config = dict(
    num_hidden_layers=11,
    hidden_size=192,
    n_experts=8,
    d_expert=512,
    d_shared_expert=0,
    moe_layers=[1, 2, 3, 4, 5, 6, 7, 8, 9, 10],
    balance_loss=0.00163,
    init_std_router=0.0128,
    vocab_size=8192,
    norm='rmsnorm',
    tie_word_embeddings=False,
    learning_rate=0.00558,
    beta1=0.95,
    beta2=0.99,
    dataset='wikipedia_en',
)
Below are experts of layer 2 (counted from 0) of a mixture-of-experts language model. Rows are named router (the router's row for the expert), gate (a neuron's input weights, with its number), up (a neuron's input weights, with its number), down (a neuron's output weights, with its number) and show model dimensions 0-191. Each number is 500 + 40 x the weight over its row's rms, rounded and kept within 0 to 999. Numbers have three digits each.
Before each expert's rows: "gets" lists some tokens that make up at least twice as much of what it gets as of all text. This comes from a sample of Wikipedia text that the model never trained on. Tokens count by the router's weight.

# expert 1
gets: "|", " |", ":", "a", "e", "o"
router:490524441490526515465557483450450524497472431531543510497491525521500502511522557567541502538486569545531496510544477465524496463435493447513517487519454526582535499477494418499531460460501517513466501553513436504485441481510530495500542526510489464527540472506480522539519467590510475489440519478561531548553489527483493537568499539514502481466486526520443479501529459515524474539434466417528485435550537545557506533515521475397530465529560504507524558547533578540494549496490492511518530453504456402474537522576462561427470487532486436546511562573530454440419439409463445391
gate0:440436497553490468465526446495480507499521548437549549502473463542500413571514505472452539477518522458540475468470466509501550588474532473416542490525539473523492463489458435545492511555524495438507470457513493565542483538528519479548509534515534531473491478477503472490472518544531518530467507514529501562469532493532495504459549468477527555442507391486475522559521498480564494505507512511495482541414488466483564506572509486520503464573475450572460447571448576503516419570456495563478495553458515436452527476483523552545412422553457478524478465481539455488542452525587507407
up0:497553450422479455562424469502449491468480508457423512462516536502493517466483460480463502464543493514473518569392504518522465408480499500551498469500454515547474517486506402535499584534464477491565436511466402514511435467504528507482531488482430486507536491512532466514515535546508533458548483481579510490526496511463543457487491543453483614461481455454504499515540545532482559616567525501490471614516507483550482550465520505503515488448568507457503543546471536476450462506470496544472557521396506496507539573457484483572485569528536556512489480516486513487503450500558502489
down0:520481516516584511458523484517552537504565543491481455474430496466486445523475485478508609517411474521451510510472492453469474433420524516450482495501519467552509494518501482581455588532447539515515501449453520583592511523471491430458447515546535525516438544502511537513558503425457526458445500450459457554566508547496453480517447455510556511472478468514491528557473442484467442460495462562487570497496575465499532468410546529516489426535492493517460477513485563459476491562486576511498577563482538490462548533515515477529523537435452496526489539539471526480486437563512517502
gate1:499522536511548468527514563494481567429546476457497492536472455483479536477462481505508478536509468531526455549484474510495488474472492495504486476499504437470522409491546502534488537442466441500483480463531537547459481451539488466530512468531508467489496523542516427588501474540513490521399592539498575438530441447545418575507507549459457519505526542542468579480526518533481563486556498507501455482518492491504529530462525518470532547584425450527538425552459496454517550512510452554368550501538458453529464498523475491500372494523456490463538426577540547500524508504520472554
up1:501469564494474606579463460530439411529488490513514441520523547593476502467483473527507489500451468479522493529525461514567527523582491503591444523468451479507449571498466507498571497571503504424479558513426446492521525553453501501443454491474517528496508470502579506442528557491482506475475451458544453516522460483469523503518452488464508479531465475477499542568552464503447447438503453527492526439479536511525475446443571511467553584463467529371523511444480514484531467546495492560505481494494507583528580506540575479491555509538514504472526483477495486489536479499506523411
down1:533440530488518578540446511418485490543449476504528445530474474499481486540487458459431575429443556524469463470438495526486481528410500533563492482567491501537499498532544455461535531466516514460577579461497506430507529544500471637494475502449488546570451511471531515511462514477497541504517494523436522482514519511508480511615524507523475458524464490519482505484477467460424464519511547561503532529468420582472469467543459461434507565478534502515518577499429509549478468526519517564448439475547496524495525477496419490472511510539479605542542506454476510495438459523526521495
gate2:496536453481541442497464435497492531526497458463546467490515483558406459529453519505471482519503496485529502501491541474405539466522482469543545454554500544457513545487477401458416498565520517540542403435458498513567557458491466467513504523532488499462510443526483534486493485561498544447525530624550501603531442495499505464463556493503507535543523429518473499490553493556494535548504518457485528512449494477511474468478462481527503482423459527442527519581568509465457528505491459530492512543587488438564444538413467500565471539534540540539532509500475447457521493579454501505
up2:607551502475571449596501493478524556496533537520529504533529449521483480528484511522482527526458420482555451539567514499442490504466500388468553439478550410480476532499516491495494484505501508538508510490482547537473522518489421560519512517530501524504507463576398404486458484523522501498524509518507463588514523443419514434467570542537539482515500419494545506472486436568480474502567524550519478483401443453450430485522489483550483448437433503490508465580525530442439508514494517462495498504488485485526483532537493495477538541456487579539507581529511523488491486515516441500
down2:557533513451519517529555498496503454441482536561475490504477558589544396474533529528510487461479496543518424515434497459542446550492470496555503446504494529477461436492523534513504542476437533501598497542509465540528518478536501562431431511494472526462454492464445470539448454518551563448539521496572402482493502503505563484521472519464534498490481523506535466496528535401468483503576527520452543470492454477534486516516533461539487495507459484606475564561487441490502380548481450480439506507549478470477473526417513508525486494471592521542529495489483486541469491457583542492

# expert 6
gets: "=", "\n\n", ".", "\n", " \"", " ("
router:422488572536437466499462536442505481471568470459545458492405453481488471481465487506443518496435514452489453571478557540484469484512528551513501511447502500501467497466546531550503553538518517491535497534543512475521484545503499589498511525467504515428423442439506536462492518543466437540542493457460510509516472488447565522478467446562518486508481519578534520532508465455481492487564520538494489457386523479507472476434507510542474513494532511475515455477500486396474447501547513534436488486525537549490578477396458501544524525452500508481632451463461491462571574506545547553
gate0:467520538500493525504495516542492481507585429424487574479487544503585461502498544513522471469483484526558487505530522473435508407517458556511521491492472444458412430514524602601502490537525516427540477521488471511485481477466469543545520505475459512531449564528580469502520502542450577439504508428532596509529544489495500510556511508489446493435496574498453461434555482480484582534467475522438492461475567569519444548482424465483542547474474559430487482532489534448557466530455532516474509532453447513490536460536442477526486504535466455532473490515469541509482443487486542519
up0:478477522441494487459488530514561496443472492553524462564440557525428486510461514461538502470435495466569530486514495531474523522406489499457504493487532508457496512514457503555564517519535437408465480609485501531482464572489570492522552537552482463572482587551480491488496492452482517433493515530475482504545397495485520563519539505520492515508486498506514510493521486564492586455495559525558541429531437493454485440492506513458534463526518456489429555437454526513550521597447566493484478440493564506400521538512510453440492474460512463553467508527496482419551537490480494544
down0:516511507507560470532428535501531513483539508475433451507488464475407468478572514463527509472498546535537515513466479502571446508534558470523488518490481490432557453580467488527467489540483471526499546447543525415450485496500441491514502503449511477505531406477486528568501482490503527588471539547554551493541450543541459494452531528513513517488485428512541455501461480548474498565501507449598582554491488521508471477423493450500495427559491517511605485549513508540532447510523424460533533566450481552400509475480497530559533569491511453513563448464499463511423457473446490470
gate1:498482506453519442645416481509526504490469546472455477530486514529436527487492479523528515521486488359530495500484510564481492456463469505465462515468538499460513502461569522472405519532465464493490547491502509541408472461469508500527454517552502467455525512548485461517456505506574596495442508486513452496473536442505492526532538445444460489469500449495473522616522458550493506441583555499543538481519461483510483533446512501530481597513506524535462481500495572500527501557495532549498496475505484588562503513493527468530472478472501489626518475451552490511490454435482587483
up1:570450513513498522528558465531451436474511445485556466514529478469471531473510512467591523480524498536502454488461514509505476482494510563487584512532547513481512458423542518501450485508504503529456543505535550559472564425513548489499487551515531514506465420497503529480560482440539551461481521466475517435463494543469512436518463457379546486459441524489460474424488502442484479539476504526540505475520458523492518426490506528499444485447497501519407541555473521584495498472450552527489508494541494527421553451530495551619558523527487458541555472483519500442571429540469607508
down1:551494439447427530526594570527500559505490479431474461542503537477449449497459529433546498490405495524466493531476586494554477545442533504567472515536439419488618536502528543466513503539507452517512501570527555541570548478510507553483471584530520513482479451539450507539499463422479486505480423474432507441488506488506519465543501503439523469472528484478396515540477436499509517503525554504494454496547435487564484482443488506465475493525579535468482516553443542493525496471493497482514491508492609473509471468507442467534453492506480496571537516446520527516552481567465491476
gate2:485502462515502512483548492491478495516456521570498430491470429512541523507468504521480499503543516486491438484540469482456483464483632538516413534497554510558422484478577510431569494520530549499547568569507538586482498538499495497499482539540499484570456468487487480570495492576500545436509510435467499510455447508548524532446552495501477449506522437500487439533448448522522557604544459535539492507488570426550488441417429431511480492512466546542477473506494418507523513486492581480472491419553524439517492452558568508500500501454500451503539477490454501505500505531446507459
up2:459453449520512465514519429496565436435460487535564485543560530509516478477510578551468460510484557544508532470448470555501464519497484474525489469521455408526524552499482505551487472487532500460488467483481471491503423507466516476505515455456431443494524504473524483527523521590501487501536499517450471475542426539519527485446517482407545545562570483484553522502516468432514539409418478531530528543595476506513537524546520531523544506508434467534474500513548541512497491391473417479509428452534452451411508500538535541569527515558579554457543508511490523584466473507517490508
down2:507453479531471560492442539491450531485501461542467494489508595515492524545469451498540500581457453456400504533488484519544480531422502474570557541425463460474478495513553403509564406548508504437515543528546450472517509516467549523489418501530472554449508537487513464457527478547450516475474443439513518477498483493551432467534510488502610415523470496567532473455496525502513517485554474467539507476498483512551482416464521527472457494418503531494494479572490505460517514511477473493482517492552492527579481582551438480479531554444458515569493557556523504532579485480507545524

# expert 3
gets: " to", " of", " in", " for", " by", " with"
router:556494467488543499512537554512517449473557601531463499609490470500506521551580506483439498533554448494458530468464541507523554401463524486412547508437459482452453483504516497508468464504462460502487476430511488483510594523467506420529439448506522522556516562504556476526520414476410483507503448547435508479437516502520492417466490487529485490504495526415556510419525511583437494518497513489472453476447527550510574465523455484520479506466517508477476447533487565476528490479545544578546554524465458516508512421520508512499492444512513574480454461469514532503490455509500564469
gate0:488473539449521533500480450494511485495533452472419400471529543479527503468494513532467616425524510514516431463546506432377561490444451555525549501498545476472489555490435474505448504626501425514540550498539521449567513439534493539481480495575523469484506536588502547453471459550472536440458477547583539490453485547556493480485462482473531512495529462472508537489469512500476486534530526544559465478513531506460517430495512522524477401485518558419504549509533473506506544495483473452489544518463506473489566544502534471501482484556509483442495464568499528518546512526464513436
up0:505543502519510490559436415421524442540461451516496474468499484453545479575500515534556536551473540563462541489519516515480502460469506535534518534480533558458459487460529562479552530539506463461475577440415486466529483431528510480545467492492513485466503519565493430534548504553487440487548547430543507499489511460455428554511532491527480503547494484565435544544498477491535523465574470491541471455604510495535456377483455467481471445570407558552522459511523525543520488485514454545524492485531516429425527492520470453456560509483472460467500523562534480472578481469505513492
down0:474528580526505462497386520484506511542459431554461517531496510502492433508543515507508498574461510534497538496548521473548499489507507458498620504552520590467489487476413479454484463494445441501536474456527515500504482519569525527470461491489506439546528437477493535512528562429501608527505531502535440504546460422563512540502572522530539501524464482433476482508503504536495515507499479486520466528516527485502439502413450497616522494457509515524492571515479488469537454524489502481536547575522441442548510484428441466461508525449430460536487536541503436520576447434464482464
gate1:570539402560489519540503477465514471484533524500585465494520539480511511596491506461547597488466479550474497528502479390528498433426474458534505446446465439511485486436523488526490498493441533521514432482474481553577510435487490514539466443505533510449533496522506478538511448546452486442557623437522462530483530426553505490453430463480496509551591508529462513474508519568572518513478472514544483500427462495497467535464434487451486459521507507490439496498543501575505554532565581522528532544510497467520470532461501528495469533570494464503527516502523457445512441514499532466
up1:522401538547466501512594529474491508481493465505512464473499496426545436533440429598460481459486536490473467497468463497531532518452526456471505411518558597486459465527490484480551557502557549477574435517491428585503442531490451504496514497514562492481513467601500514538493446554505474553373552507502507466472507415473488502493486426518504529418529469472503496555491499535530471478494489533459545552541517516525445488409530490520535399558524477477498489452455545550482506521555451531502515516503475488491447541492521510495502502535529492549532543584484465501521536491537473524
down1:566513400534518493511463474525491524512502491541560469525435497503578482474526430539448492505519507440498482456528459504560506501525515507456540498486472502464447480473547585442486528485530495472486494483544495502513512533592506561606410510462466578565531498466538458436561524518499542476456491512442470462508508508544480468553475473514462496557559508545498465534518527507468487499469520503458446503452570545453461517465518484488471477458481488578442647456578482589422464455518548491489506455471480515545448482494464502421488499482558550455483535523549466556467442466531514488
gate2:495467505495606418519434446508453499509550492464453409557486528594543492424499475506542512480518486512496497534516553503481465545562452472540544514564479532451484515507539497511510525552496532470522412545525563493486496562501538535491473481518547524518457487561514408471524467552518572469474561497458541490455504466522457524488512444574507541480447543466490532580479488546493531499476411486456472514500440532462566530461496456526504483448551479533528545443496503488513495457482434492522456493444467552504575455511471422535535501504478548534422505496540509495492470450362549508
up2:480491427486533509489497556522453568514495452424554491424498560568474446483550456495513489440483531549512478532495482486502446441472517503471520507475472565478574555482557494501565433472512466478507521460533407550465494454455438481457489512517510578502504550528574483466558545473527524416532456461507463478595528441476545492521496510482483507541508507456493451482573474516524463478519492551457513549453489491494545514470538601521475568426508502533483486480552437498524520472534554500491505425522523511470401516508563487492485534445578482482510438568468516565454579434502542496
down2:645516443528592490486507436457489498495522504524531532449491540490485457486569475510519491466458488547496444528512494528505437510458459529539466546568463476517534532552456512469501453496597503468516540566472452505498526501487456429493524506505503517400556490441535474406529445445488500527559535512470474435501474497456480467437509431561513509431591516528520558487503518564495499530445542525572485501526517479540506445445492390541564506502491492505500564463562543473435487539504493547536584531500551509514484514494447437510525478473491524501496484510477504489409451537494448520